Weights of a small mixture-of-experts language model, trained from scratch on English Wikipedia.
Size: 19 layers, vocabulary 8192, 95.8M parameters.
Training: a variant of Adam for the experts, 754M tokens, 5751 steps.
Below are experts of layer 16 (counted from 0) of a mixture-of-experts language model. Rows are named router (the router's row for the expert), up (a neuron's input weights, with its number) and show model dimensions 0-191. Each number is 128 + 24 x the weight over its row's rms, rounded and kept within 0 to 255. Numbers have three digits each.
Before each expert's rows: a language model's description of what the expert responds to; "mostly gets" lists some tokens that are sent to it at least half of the time. This comes from a sample of Wikipedia text that the model never trained on.

# expert 11
What it handles: Foreign name fragments
mostly gets: " South", " Bi", " bi", " Di", " Nic", " Northern"
router:117090093151104098147168087151104147119146130116121104155134117131133126079126102140137139135150163125143116117100119114156088137158098148118145125123166122108124099116118108101109132132161147169141164152171083121097092149151114136165109135117092162133115190148101148143196120152113156144153145141150154128150134147097125121155149161144146133101171183102141131115178153083088110139150123109138155158119125130125118112116123129173163120103174092137107093161142132137170094100115100115111134174161133172158110144147165130127115137096147138137140135124136148119129131125082147132
up1:101131086170101151124109067091100119129177139090139115132128121109141138160136135113144151131115117105100142141118123130132164105108145138128175153103174138109109145145119098117098125099126186178163167179126119124131125123147120074106158133100120168108099154128130147102059128153121130124175125162115134133106134148125152091145146129134142101113136138139156113160090140114103115129128096151128133096089107160117117098106142128118113110113098118159153111085161118135155097154146130156116117124103119134142148181112151095141105128092164120127152090117161146167082166118130133099
up2:142112127134152127149165137129118163099163139125106122141149133171171137094133093134063179140097143110112089105158087102143170140137181115125164131125138165117133138109142146136107095109129129145146128128123192139102127138120138183150148121142134152097059125146113136147126074110118118154133150114150120117145150151146144119136129122149112124097120117152113156130133097126080085140126121135151094098143123140133138173126159102132133115159129069097134096119155108135123082070123098160132097145164105096122140125136160082143159146121108137156135145117165127125087139096119112147
up3:150175087126074093163084113148111164147139138116115072178163115117125140143101157107079116126095134108103066132110157106083114131147100098139105088145134120100134142144112118135114112123141141139103142150129139144151114126080135078153121116137109119126161144136112144125127136107137143165129146141114166082129111120115140116114171127137136142103180174136127120127115152129074107148169103110111137157112106140126105121114116086116117124116126113152123104109095142174176128115152116132129088178181137150108124173140125126141109097113124185153123122148165151131109155108116117115
up4:099126131150095104142143157115116140124130104109120121140122153143085105093146163174121180143111169094106162151104128111122148091106111128123174138129121128096180112100153087144125083162119123110124134108128162121153179168118132105121130137142158139117120144157123090126126100159111173136115150158176127158154114121091129151116112125111114144106121140091121085138154111115116119120153137186114116082124107079139124116122079140077138138136131109111084113104163151138137124136173112140142143147140174163127118144159146142110131138109188118172134164120121097156145177137139157133
up5:126095083116123156118140086151114108158108115104152123147135152086138119093149168129108113155129121149166101145113170105148145165132121103087117107101147122105118180149129144107162111135103108164155151133177129142121107167156154135156168142175133189159179110113148151084134093160098142124142126122089131122162129159107128151135123129096153138098136116129140132101151156161112135170152102133099112100108124087113135144113115174081140134115167127134075121146112140125160135112148141129121144155125127142141113145131101146147113126143062098136124120173176117109131136123134138086
up6:131132102160140104117123120184103094139135146083137134143112125164130117184151152121127143148126174145033140141135145124138114124169149070139140089162096124118128109114147127117118128122110117167140161146111121127106118140129146084136151117099097118152130191094145132153158104150088120104153139113163074111126118128128111144096151160155134148105144141090152098101135134102141139135099114105145118129120135175134166094166120149136127151109140104154105122140129152166128140100140102105126094168143084108135110111158163124101123151099121104132122080146125091136154150127092121152
up7:103133133157114154091139098136110128123140069127119101106162156133142150144136124128139120119105195094150107133106157127113086154133152122134134076086132150095149139141104165100095131156130142133124153138132085115141109103149080097161149147133099100105161150152094110117115117134113164104128103103113118098144122138113131112065143103096110119136133157137166120189134135145139140123156124102110094136092129106152097143127142145142132116116125100127137144100121133101103118114123116100193122143161092130133136092102137087108116133094181095124106163138135122089151169129071123080
up8:122142119147142099145158122151117152093138148094115123155134131136123141166108108115155157137117137114134152118145127109128090183190117142127157127168141141148113087104099098123120144114108150117155155146143142133097056138131091169171138104159098119095077169154144165114121132114160158115156148125135126071115110115105137118112117129143105102114169079134138160124206157120125113141125135142137121135105128152148114099110144135117153092129132129149139126134103116125094095153091113099133152169170123147141144128160182136107126113111104135132121148124122105149181075119125081134
up9:082119111134133161116141069146081116114090105138116166122155129146133120106139195161084121130077104153116116151108153116070110124112120145101148138107161131097132167149112138150113131155117121111171136143150148168073106145165142160102161123107095141132169095145143129102118143145135136126151109089115090164163124129106118115142148113121154139114102150106140141103128187120148123140139110130138090102129099089159104133123172102120165132083186125141132131111099113133117100162090139152148160140130129152100112096132156105145160158133114135115152141134157152120162130153117136126
up10:113147127118121074134135098159129112126108144110120123142129105118155132137155116163109174129096134131107122142141124147109108118134088136111140100094107143139123106107086131136144165130109139196134147182137088146151145165120161123105121073123133154147109132112167153165145139171127158117137101132153133129132127149106132142107096157139119115084146179103169161165122118105133128132127100144154135141106140160140108100105113142138179101140144104120089072145080130155094103108110144142126127135120152139154151121120163123131104167189083115061116094149131134117148106101111175139
up11:122125120158101130104173120119112115157087168132155084137146153148157125148108105103157089156100148142135117159135137129104134159203141136107190130163119120139105163113114104112152162120117120148157148151160118152130103139127117165138136123163116143125095151114165172116129123139148158119126134097133139130072109107139164158160122136129145124133129107185190141137139143115135115168108117161158118127115158174100114103140162133139175090160125125150137124117100114127120110105113125120128146173140136126134144175153115128114148112158167137097123156138120096145129085063114124085
up12:116167103133117162113132108131111145098163133107121068158138132172152142099123125149111134131117125132129131079100132105163095121158113194110100106110129165110181073103147129135120086084081134118092117109121130096171136134115117121135130105139124129069119147205129104150138168108131110085099084137143158136142128138118169096158148096132103123122166147138129123107120125145153109130096148126112171136101131151112091107143128097151166114092131092125091123159119117164124133125113150159122128137159131148145134145128149121114118137126135107151137113115150103165164143090162137165
up13:131120147136138146127094126128134115144141126113094090132156172077129143119130115122189151130128121093112088088112094084147113131202161108122110142130150152102165133131090135063174137129107145099112126079129107152102137088144163130101131088147094193104137120158113117105130124124103139160121121111112143096154095125127148139103148141126125145127139140116169114176140132148116088171115144098133138116080100122142106173130147163125128108101133117129120153140120133153122140099111091146084128174119146166131175145147145135167165096151118144143110154143146127131150145127124115128
up14:130183150113143126134153165199152141134117112122133113160146139090126128159107102144164108149097081124115125105084133048178125115130126161100131125173115122131162145104143139108135140125102140138126134127124162149168105102148108121117147141155109153121139112095129167139149175131151151136096139138135170083117126139114149092137138149104161142123133143069093117120117133126151131131149135120141104157055141157114124123122109145122107148105129128148103145131088141126140111143159092145121099189066129110117093173109124128123098146089110128109139103135139131146124090147095131111
up15:146059089139125092125147158145144162161123144134181144142148112114192107111162106140142072138139155113146138133162087086124142159151084154143111125173114110159127158102138166125132119099104147153175141139140146121123109169100123150137113136106114112130142141097114108135138131184100097137136156133162144097086123132116110113121141121159149136150149139133112151094105156100129137114150113124123105134118117104164197123133177126139164101112132120125143126152117155138140119134127144098110077146132126144164097138136147108082105092110126123120102136133098108105123074077109137104
up16:118140113114139139079135098120142084118123096112101117168146151125108169156119189122123143125145141117106093090090110142133094120114122154101114098128164152133152146161119110117135151110119133109148157093126196134131116154100116128137143110128108153166145166203144121140144138130093136147107179121131141098174140175116120108129149143149107150097149112114182128089113139148127115165154085140114078130102159111112125107148116117135132141097127122157131111149103118109160112085168067156129130131108111098168168120095129147116152109160130108104126115107169122136099128104119131120
up17:143158146149128113138154127155123104156137151108075102101116123143150129118137178086107127153162137074144131144125120120127126120142136150145115151119141121087146151125110104127083142158165112113132147176140121121130119124133112082142155139122095108106164131081138110139158129157087108157125122120184167078111099155095114144119126092107140103126089153095141101150158139134129115136140136087125125124168094135134148143162097133157137130143120077113137166123121169117166103094143118130112137186178142183127149162155136148152129129094147146155146135133146144092126125125061087124
up18:101126123144137124121119112160114155132155116084091115142138133116120119112150164136145155133109169134079116144132106158102110170156142131100134078141140127095178098104096125139141097081123120136121156121132115190121135127131171143116121098119120141124066149147121124128128172137136159155109081139131124114148103145096108147161159133100123162093147151085163122113169177111118063152131166157116127137125123107114146115150101132134140144085175102161132104074147131151134122138093121140102143162144174154109140145120156089140121138103168138177112134137159140136105155121109113136
up19:134075139145152090147142132129138157114079151110126122151121147142135133106134148121118104167150104158117113118100171125118131138114141106128128116082154122114113085123104096119154116167115114105119143120151135126153107113174112107132153084084090148139140149104141076136105109149082105121152121127138132104120134154085130128192096143154114145105140104100129146149102132124104137169108123180185106106140169105138096092104163113138147115118097144086124106169156105106081154115126100100134131143110134130121150085132136114144146151121135135123112154136186100144136124124150205153
up20:139151109179110104121116145169091121104083106066135112135133155129153115107143150107146140196125113124126097100133171093146137145135157125122153113141142158119174121091158123138110124155166138185144173114138138132122108073151136075149127093162090147097092109134163152141147130167104155142166141124124153113139118154127124135118137122166134145123150109122150139120155152160123113135147141134126089107115120122157128139148133120119154076104127129146120146090113140127119115121106097121138170152145104114133118126130131126082198140139108136103202080118103110128126155093114140123
up21:088137132139103086094107133135133142111091090143144144162095133147103103160131136117163101150164123093114140107142122148153139135172115150132106130157127119151129129126115169138129129126110138126165120123141115117098159104120113138133117116133137110137084155169140153164149126170120115147092171164137147131153142107150152126164138087129123196098135104151102196089108115131157084087151152103143119128085162114117152079139144111114195113145151143158152098139132128101149110068156119105141106102139101069163123125139131137129132118135155139114112142080110112126126156095120120143
up22:118092138120130124109124105144104103155136093105161077105127107121164110079143109142128149127103095172113118140170111132170123097125087119089131125126126160131124136126107116121099091110144146136119123108124098169070131146140148124144111092154131160167133155158157105159139142162120135135133109160169166137142084106132060148103168115133106150121114133174140125105140118113151089177127156089125120130085120125116139146163136150148144137120122165203115104091118122125102146108106111145137156156140170138156089138129144125144104152133098163107100118124177126127110162139147147120
up23:122117086130069136145173134170103178190151129112146104145158109144134140085112146140121149118097160125104100126118136112131133149154120159102121139126137135083160079109083084096122137138169132137100120170144106100098129117179115123148146126120113130119088128142130152159165124127113124134151123197112145119130133123096155156128139156147110151103158162084135145101185135098113096124111129125118147163116147136100126077128141126117122139107149069136163090124112134109195096125125107136120124137159128137115150176171137139143125152081125125139146119112135139115131141131096132128

# expert 0
What it handles: Compound hyphens, score dashes
mostly gets: "/", " '", "_", " ‘", "^", " spect"
router:126143101179105118111106105150122148122103148086127112119149163139142143117147121143157151173182153092123095127155126139116117142140052142108169123137148151127115150116111100128114118163164112163108167111175128137102127125147133136138116120134112137104111156154101125131140122162106181163137123101140135089120139127089147125123119068106155155123154145099155142109170113166109117159132128107136091120104133159175141161138145118125153124140144122094111113108105150132105083172145089084093128161128126164137110115160152147146164143131155117155139124115090118155166122133120190157
up1:090157148139122137118155087172146166112107115131120134138135095138189126125093105092127128163147167159090084130102119137158133113147151105087189135122091121154146150132147165132127160108157109162114150093176152125111143128160107120135148154098148156119101139165122163120130115173131170112126130140112124094113139140107112084143123148147118167104168141104098176132127106158092122120158140151124158154159085131149170094162127137168102114120128119103126104100135115091117145125139116097067168159123137100119117117112136111129114138154143178145139126123164131125126120113122099133
up2:079117098160104117112142114144127166137146122098087145145122143125149096155150121095121167150135134126148116117108154124175076090168117151112125082151164145099157099119117131103117118148127150145144149136158126157094122086129142137161121117171131116120102137119139143111103080132110133128147114115134178124157076138121142109177179124154145143116135138107139140136135140159088078172163072130136124147149131124166123126098147105149157091089111098147126116124133153095149087085100097148102151154117162147137098119132176126114145116127125117102152101114140114095162106128084145141
up3:130184185164124133160173149191124119140099130124098096151148175138089149124150104108136118155124150141090105100129118111137106101122147140150148093136170117128145148150103092111147153149099126159140139107112131127094141134143104138168121117143106170122135124105128102145182126160120158119184128170142100115117121168098113112131161117120104123144132113123141164156083103150122124120120126133122144097122098123153152142102128121130110151113150091110153148090140200123175121138130147087106143127144121112113117121133163147069141159091082109121134094095130117109145111087110143119
up4:061148101131146109141171114175067128114076121118156136127149103131166151140146111125124124139122148174126150108130134109134096156119098106121100126178122103112108116112159095150095150183108132160156119082125126123116114125111145144130091170101108113118174165135089104117116160128154149128102131125142123146122111147062123115118162116156113133083137110118121131138120103126090138142152135115106080117082096124133152137169134131186114147145157117135140146110152167100076149114151089131112149135129145142106131160171136153113123101098134123095118131080123131168115121118132123108
up5:116135083132068104127118124125145112134115138089112121133146155135146133077136119152155138136127125169155096100102136120102074105112136123143134170108116112137102107114097131109122138119116164132167121133144128134106135128175143126152138133107130093096164119125142152123130092106112117134106134171159111145149142159080140090123079124108128143151124159135089168099162155148121106122127037125070142058129078079129145143129126142119123091121162137129106115144111089136159106108139130137122133136158139166145135121098116138147125108102116117145144130119149141120152192148079136156
up6:124089102133140095150161123149091130105090150103147164143183125120136156119174133116196141188109149094128157103108124135113140120141136150124100134137142154138140123090186159089107108116143207134116132120146109138133136107113075123120084110141130156115114164149127094110123115117149120157090144131162150146127068147081112090132121124158162145129164118100092141150139160130143149122130130129142142156088140136163155122129121130109108135108120091177119152115152107123118117113124139155112135120137171155125116125136100132104149085126131094134152091154134140160166176120124139114
up7:135096071141096107154121139120119147135087111114137136141129115173123143093116141083142128152112110130115114069077100151122135091165113112149123145112130089121125104126157128085159137168097103149147139107124121149107105140141077128127111101166147112127150172165153144119105099128166117136111128150066150111141092173135129092143156154156149129113125129131100173092121104119107104136154130172117082115110161116179178134168110126128139140146166136113127118102115122110123095135089130166077150120110114126112121119093100121143111097145139107117147135127158111162084144146140097134
up8:100088106132169148170129101142128159169120161101141099139160142137149067157189150136150165124127165117128100142127140119156145130147119123144180124111148081147128147121096126135130156100133144179152136154146146172151101094114137165135125116137127130142131109112113121146134124131118096143195146166118138139123133151119165151095134114113117098124119117123151131126093160151118087122102126171123096128141134109139136139079137142129117102115143176146125156116132165132165156141087129104125117140112134129204135129080092150117121178143129145110159116121133152167091101085107127101
up9:131136133183113116152123104166124137145146166141131131099154125151123132154119097145153127142130145099165117104091132103133123124145126123153142112134096113127132156169104136113129130129118116134153145103173102100154120094116146145168147122154133145070099128100101120138116185107144117128128122140125122164099063142131104126132145113120108179122103137117086102107145143091121137094126139195107122110149146154114111122103135142125142114058136134149146156099163165156114153092137153128085088122164093092121137073116169100117136136070095138127148137172116115174123129139144100098
up10:135148115088105101145135159140120117124080091088100129145121085143150158147156129142145085154101125130130138135149134117115148158148168162110143133208140111102130124105098148117136174119093142158106131123130144167174097130124106111179119140106138135130095168125127105121138116144095105147149118142151139062121123127092097106134128152126142146145108124113144119127128140139151090127177136123121098158110093077121115131147223112104116083132135109104133131129156154122092118131149074117129115104156138114112151123145110108106136149106127137086132098087156159163142122118103136136
up11:090106092116126103120146116133114089135122141140092162134120174151133120105157111121135131140174158145119097137098138125126090131134114094092141118170136099157122120131094115125082177176136142116168146095180152133147124162101149153131082075142077123113108108120091099098114101155150135138126124129120121105174160127096125124147152075099134124108103121130132135103161114146164121163173138109098128090105128115106124169117160105136112151103158115131108139166096080119172100143094096126125162147169115123105147145131138129141176120140159130159133106148110140127163127123096120137
up12:135140140146153116124163148146114157155146165103111107155109155130190090137135118190136139156151157169065088107146145129138121092165131148072164110134137115098119132151110145115081140149117125138121124112153074144152089109094154123115129113105126179118166061115102123110142135190128076129133156144122118123135097130096130123152111131102121157131149151135167186103117110136089133143143083121148121128118141153158117153120119115135101123162148123110146145110120129116116095109102149121108129134131086109162107114130170146104120109108127130097126141118138075109145104113131155133
up13:106125143159128140125154137137114109139128144113122158100164138126147163127150095072167142138103106081113137099151103148119128145122094140085180140176124152137131167090105130099122108150139136136120126140141119105140136181129104124180168100117115167100092103169131161136162137143134155124127154126134127114150166111068070112160130088123142172153124122079126144162170110140128079120105128108138134128121094142129139101134163152143132115122165105124142125141141134122141135159054092146150156130125138139146106120138136145107132102113121136063142115112098128141129172151151094116
up14:066143104155085110103186115148079126129092151096140153169141158129166097102139134086132135190126135125107120105135134128143114138170140135064151127158151166127165114115126132132096142141145147128144178128154107150118119124154093114140117091122112152091113132147152172108122118140123121132143164141138156141143084129092111121135157115155112131093157175103113120122099163144106091110162114127132140094118124143161149128158136121115122083125174102175145107128111139099142127076097134123127147127139144155178123113102128103134133122144119130119181119117147108111134185107109133139
up15:095139146133137125124162132163159138186149142132103109117138141105127116121115133132111162152105120094157138130135114121093103123144097127153133146177111165116114148092227082092136138165135140185160161133115126148131091120118171148166156117162142160118116152128131133109152111123150141124163172152076105096124125127120080140103126110165140145122145139103150132156095124129125118130140128130106107134137149130113143103111141141116148112146147093125163136141118093160158118101096114099092142196142096137112121080132137084134136120139099128146153103137098126133114117128086125184
up16:105161164116097143153138119151152177097159181162119153109122166115153135118147136084152156149176156128085145140110091076121073092129122163121167118139155150125167150110123096112132132141150127133100135129164114126148107106131095115133124152124135194113116074130106129130119147149141126151151136172142122103120127121074167120173123138091122144061148166124143103129153099173144121102147074097119131105099110154129127145129137137094119144087128133144132100083151134137123127149116130112133116117109119132148141121130122147108120128150149089128144123151158140158165140161148167126
up17:130162097194091147103156100140111163159107150120155108113125110109121127158129143090172069158104138088108114103121133120163152134168135138151139121184163124106153136113101102149133100196110110117155163109143155142141118156099078113106099127155125094139105108172126097114097114123107160149105126136161119136140116142108137119133105131163126142157156111151144116117118158154091111161127146163119090148107114108194138101138115091131185095135137130109099144126132169135164149120126143124099157171113128141145138139167138125151108115099115131121157130132111092139112114141123118107
up18:140119087124129116149172126120083144127103129127145101117095130080133118148133107122171127176138119125147143137132153117120086165149115128104132123164118129098116155143121111142155094108119130154156154108138167124085097125163106119149108154162124098116115137126127103121123147102125159184138101086154102123180104133124095106175117105175103095102125121167128169147166121128129117103141111116160144180158089143142150118127126131104132125135153181115093104170115165089129084136148122084078138121100120152091126160152123134106115106146130068105115135117119104155156116089118125113
up19:148130124123120097110144095168082164147131100089140135152106130136098149152118143124175129149123092110151156146132137137121169109110124137144122079119112115076119103136093108120126113171137150155126141132155146143132091110098116161128088129118095164094084131179128105114149125183138154122125125112165133137130128123106119109091152112157179068104104105081127121098112113163133126134176098159185160121092101125166136148127123117158133130132127109113095122142144095141148165143108132126120138160198128106111133120111199103160118122112118134108145132144143128147132111102143131145
up20:147139178107161147105084096172144142170162121102120167141124153147149125132122118138151124107135158095135094099086110153214139146116098153114112084171152167139166180076126082146112106113103149144105162097134120102122151146100148135143127126144107116106098138090109135100157145109117128140108131137158156119114091115135129105152206117148107103138157129119112106083142121185134133138100123139156131132097162167163162145118107105126146099118091098127148127137119116114109143095135123130123116146122106155114141124145167110117113141115122150147151118117117150151138141124105155144
up21:089127135107113107152120163111143129097159118139098144162155138085135130078151116136100163119132129099087100124112148099146117105149118132133183126149158109109126140158180143137180144160152170174121136121102135148101146100102165092147114168145132134105120113121136101100130152160133158172107137110122176140162146157116078127171148133136155128126127130099106142144139144174132074101112110114150137116140145145124133144140111128101135119106149090161131099138142098148130151147092168072118122115150155124137139120115154106119127177094136109157148126133088119149168102078107142163
up22:108134130119074138131136118159128107111164094098099138148152148151101119112155116122148114127137109101116099088127159134120115117120101154122103150117080124143133147144147084139103117132183113171129132128179108135124102147113101125137136118100105163128141109162107136140171143148113155128123147109174138088148143119075076145112127082123116145126210132117127177132102109181142108139132133111136101150107101114126132120140156118171152141078156135116107120175120143109128116135144126147143138146172118173117162135161164114110127136086139159134151143112084125117152169085135106173
up23:113095109137128133173164137126131147144106126139126146146137113069119123111117118146130132160160149115080164094105154102107133145137118112083176059136145112090161134130128112108153130133127114143148141137155100160136110112147165134131102102147139150073140146132156114104137167185117122111137115129130119097139102146129110091176125126119102138099128131121138136119157152129124093119131126137168130157154137157144112111138139132134158143110188152133163139111149161099162117100138128126129203124132146136111056092171150162116186147110188098126127115121147123152116138120112153103

# expert 19
What it handles: Capitalized word starts
mostly gets: " Award", " McC", " Upload", " Lanc", " ident", "Eng"
router:116087107151111088126130108151109169116129151100110121144152160137157106116115092135184147154187162113131108111089126134150113147173118145100154137146107156094101107139129116148105108127148161151151146123157126152099115105169119118138121128131074177107103157131139154141151112153107189143148133156145153121128121139097105118131115113151167148099131155072138148104153133137129120163146125096166116118114123161146146127182147100140153100123155143135097163121108143130137115083109083076117135129169152160154097138152163126128186150147135106133150130112152123157133153122103120155
up0:140078134144138153118190088120059148088138177095121116102134178113100118115139135111154147158136107102111137136121117142116150146125155117144139127138149140154122121161121121150137157128142205114156126086141127094101132087114141144096111160160149155127125099137127148140096162124126157153123133156114133128134106178081146136162138124159155153116099151150175133094127163133091116159126129156133094124153138125159099135173177138123151096142118140108121140104134135123160106148134092111135149108110166147123171163127131119125163088125127129160137123126175119113168092115104105108
up1:113095127157113104122136124123117098138151137113095108143160163132138073151180167083130127123153108113107144109104137106177088118087167139159145162120134137130109077133140123164077098124122077128149151090130119111095097124137126152128119124163101171128141136137125145120131125098122111125105109153134133073140134166110116154165165160176141094148171109136079126129109139166086134128146154132125108153082113078138106108109128112132136107126164165161130123129096138132180116182137149119100125151154115134123094128124131140105122154117147146167135102083130116122126131119159164130
up2:110116116128102104110099069168116205138126099143139162144141121154152074093109113107120128131150171096129079123077187114148144136174128100090150099155078129083137153130144144152128114136107161157102120180161129143115132067134135095143117098144126111160147110136131104123133132168089144122132106128130150137150120117139121134120110148124133125145119138134101157149150129115152104145108106114142116118123145193127149132109096110102158121131132094118110133124115133154106094112119157136113115117132122138163039118142161147132124111151119133105134126105165163146138161142136102142
up3:166153119136168134136158146188131127139135166099140143146132099120147095135145122164130136141100114062112108140118131125128146155136147153122123121142152146174143135094133147134101127158069171119084127118168104108118081097108102129129127100111127145141073132132138142114155099157147139158109135149126141116107108117121111128106129108117136138187128100141129071112142125110126119145134124135136099164110100133132142159138113144142115084096151092131148123091142126145157134162094077101091096148095184135127129150126142166114115096088125112127098096142137160182144185097096108137
up4:080090138128146113112173140117129177139112117083075100134164171143125122152145131101107130119093204113126127104119113096126105130170090152086134159130124179081110115139128100153116098140151140176154099118119137139090140164112134165132161135133164133118111155120147148085134135128118146123090137145105155107126157169085081150147140132161085159115144135136150124128115103181118115159105142111133118133157122127154146119104117113121136138120170121151109127144113112113112175137172098130116168139106121122119147125108157070151119121129106142128120119075110119143144138139095138153
up5:078160091185095125131125100115111131148117141096091125149162154133136120112120123110156141174135154112100131093142169128125112120138144145122152096143111188146212146119148108135131122151152144154157156157137126133126128131144093105136090124137135133061101165155110147155117137148105152135153108140138130082134128146094117136132131133134142199118170166154132146144160149155141108156154136176114117116126097119133122116146136108145124111092133118148112104107124160101122095121136107137123164165125132148120108081161134130100134141123134139123199114112184127132146135072133140143
up6:093154143148098137112119116168111138145123088079127124149151172146129118066162142109098116156103106104123125099098140092144115144165155156120124100145120129140138106105143106096132160122146163129132144155185098161131097088172149125155128108144113153113124153123138108162151118154121150156133152128132143115143139153084125126142137106148160196095128146116097119124158127122091089179155106156125095114072121131143124119132127096140155113093139130120140137108114116132107095111100113118135176197126166125122095112177124111106149116149091099139144113120150114115136130110082143161
up7:115122171148088120099137159117136114122116119123131135169153186192154110116115107133151127115126172092117123115151122120177091150143085096138131158109114106099118129146142151099120122116091135143113125125174116131159154155147106122120106108164116198145150101096133106129101171125118138109126142140132128117129116141106126167130159111160162152148155160160089135140131113117153169148174142168113133059124131106153162148091118107183124116086145137117088119131095118137123112172141112125097094137076159155124107109124133143138122137131101088143157115101130120148170132120119141128
up8:096115101138113106155130084185133114148112111108118171110148130166102098076158161125141110143156135110131132117098106166125138104176126101104143157141125081101113185097114117122089097161138139120131126136112168148153088096113170135126110126170119082144128096186142103134113102160110135103166119163117108168137126136130085121165125114124147123117124174117133149150134099156136114163160104126112146145118113111175131100129118112121189133123125089118122125104115168108134087104102122151116124160155136132164101098105150136125154119126108146162089143116136115118150123142099170131
up9:106143143148107107109132092153090120105119141102118106140140155118166109091122081130154122161124106099108144094124108108137100150133120137059137103179127132119131125134114102141078155141152170165178160135162095158071105076165110139145126098143095148089110125137127141092143136154105146132163168142130126137126100133092112110117158093148155148098145127137117151121162143161081113145149127122139100141122102154141122145165124112158131109118166118160104125124111160125136087128090118107101129138136136137146092109173154140108127149137097119142130106102113130127150155106092201115
up10:108113080146131071100144105130102133099148122110128096144137114127157129112125127110138118157107136078139103083093153106138062112138077155115158124148143173098155117119140089122111187142147156159149190139154093113121113143144105109148107130122116151100099112166130132127124138149155160172148154156120161092157098152115114139122125122143125126120137152117116146144135151153115100174146107169126077107131121145172132122157150118119164101097163123135109127080118139093169115127127121134134116191144151158152088124140151123121138136127126118113145091109165114164146157102111131133
up11:119101098173128144125105154139097118109141111118137124142144163112139136085147139144146120161113131116094106134105190115128092129166140153110176121171156165106145128112136113106122145123138158150170192136188099153094111090153098153158109116147121152093124130144122127112156125163128147165137151134130123111137117176078125104114120127129145162127125149088164138152162125138123073142128099140104082094134101144175129150146116107142156114092140106131115116103084153114150114141128105096134122135107168160166094111161121133119123141145070131124158078130144121145150117105126134153
up12:102152137167157087132123096106130133157098164133113099128157144114138142160122129160149120140125124128152139143123116136108154143160149115123157158114107128113122178107119086163154146152144152147139120168184106137124125126119155152116119107114137115133115098119092138177130144163106143138110147151136122132108122125142159126135085144181162151126102087172166090104142119100105160191142136150133093162129111107169175121175132136120158094133110153143096126095137158141100119136124146150113162137131104121131094142147163163101176098171131121075141109144159129146108111107108115069
up13:140095123173138071162125148135116140155139130109153083126119115105141075136101125121134143178135116131157096141139128136112149123169116155117138118147100135118118158123086090146132161131114128133133124123170129160157116179122152149165127117137100121140106134112118145119154127153151158139108148126050135157142155136136107147134130074180174113113143149144102133115152158152132135148102088137104117124132115179125080114117167059127098111119142131124137135113115145136166088075136095122122122136102163084098137129137116147081143098123123137134145091094118143138136105104153137075
up14:126133102146082096111128126144094166126112125125118113131133151105142127126174118137116151179132125136074127114130165123157102125150136119108132149130143123099147133090118108119111121139164132146126183127155123133126121080150093060142115112171112151102103131160125142141141140150116134101158149129157100106154132174099122116142152123131156165149175159116113147126145114149118089129119107149100116141097115122164150090172140117116125129109135121139104115071067121113102093125093132165128142125154126182146089127120194113135151131134118078088161120113136128154142164084120176140
up15:148154118141104151133115117159141185141131129136130098127182085145142120098122144129139117109123101135124086107160147106154136192132095135080153107130096154120155125116118110151152137161128087121177124124128126122103155078146118111121128076116101141112151131146179168160136142146136121117147132140113135161153106138073124108124125123116117175129205137141103155108124110137119103107087133140110076161148090145116160108118153127113135105089152114134126154042118129150114077159138096131131124115120147156118157079149154103139130129129135109126144108129149124134139108116139148104
up16:119136122188077135090155097135079104141129114100091114131149157106164095121147116113125152151144128098120100131118157132162078122139148143097151117126124138136160125130132109144132177162157175146118147124151119166114095126126121146145107136120116128108106154149143166130130142146111153178181158129158140116144121154073116115122138130126151151109183153080128115113134149154103131131115088138125082140125108103121172123178125129158166099086134116158118120109097144076154094109108115120119176177130138141141120113166170120089164143145112129122117107107141097112128126124094150130
up17:094090109166095084096151127180106139095144114099131121204139139120110093113133136137119125145141131133134097077108124148138131144166117153094142091106113145102154128126148107117115148155122174130150146120166127130077121096130070132144110149173096120123137123131171121139121154146126133147162129138136144089155096144109109088135136133142162121098135174090130173108141153163125109142141109125123117140124128124144114082140123133150153097113175128139075167109131138092117140104129113136079125144110150163160133125121142089090128160135106134130137075077125130131154139111094139167
up18:077100123171094132090092095154099146130125121144139079133104131131147093070131136107142152186120163096116108136130127121181080121143111156118133103133117144129156125159138132104109145135124135167147159125153113113132133112156112154134096083134091125111098153130119156131157131129147162156159135155154154128135143147089172150124148091164129157107137106133130123131176145136132116127133094120146081118106117134159139091127125111128154095099153105163103136098132130119141099111152123132151160180103144147117138135146112097127160124096127145145198099111135091121167190108114147114
up19:092130090156082137107138105160099166118137150100127110135147156100137133111138091136109139172129110102115112108134140121129083132140118117115156102146126150145150095122105138121122139130150137186152166136188118159111100110152098089148126142150102161096114148123141160108146122120169129167178182141098132116157109185084121095121142103137134179097143127147135119132121123154099088118164090120137082146098126136098108133151160119132122108080161141130112124121132162101136126136117115165101179187133114127145117110157143123122146121142152117123154101097116093144146127101097165121
up20:110117129126118116139160099158091123154118098140111107124121140141144113124108152126142129212166162096041099130144125115093138115173128157090125120111088120090133132104088111149133110160166163125114146148125134158131120118169132099154128093084144155103094118116122094116136093123156145118151138144152145145149146139097113118079094120131104086146126152143142107108118147140137080147092123141165114108135116146156121127124115133143177118128144091120103119108138149132195112116126153148091131140167117157133120127141151089125145130093166165136124098115109110111102123104088149095
up21:142155090141093123102155141134130104143154121140118096095126100106137138091097124159146124144102111101133101121129118144101142142146127116121146147174088130132108145117106093147132140127157123170090127170138128192149079128156163138145116136126106183111082155168121128111116145137143158149128184113135119137121147119109116125185166150113135163140138153146159107120149167115083095129150110081121108119103144154155164120124142106130151114110128093125147119144091153167122092140165123119155179156129145092100166140185139141115178115154152128154131091122113110170109113111104146134
up22:087161145148082119120117123169112095105110109077112088134110110158157105125150127123150115168136146084138120141110133119136098113173094154070146136181141129127142110116077115111136160140107131141099131126127093132126145132118111123150104099129109107087084125119144129125130105120114118158161106133130122100122106154107136120114141074132146139116152148138100121158129153154150071155126111128130098130090166130144138112147140119155129088118142113148133126131135142127134130159132082129129162189135162176161108100178136146117150122133121123089132111123118097152155199101076164172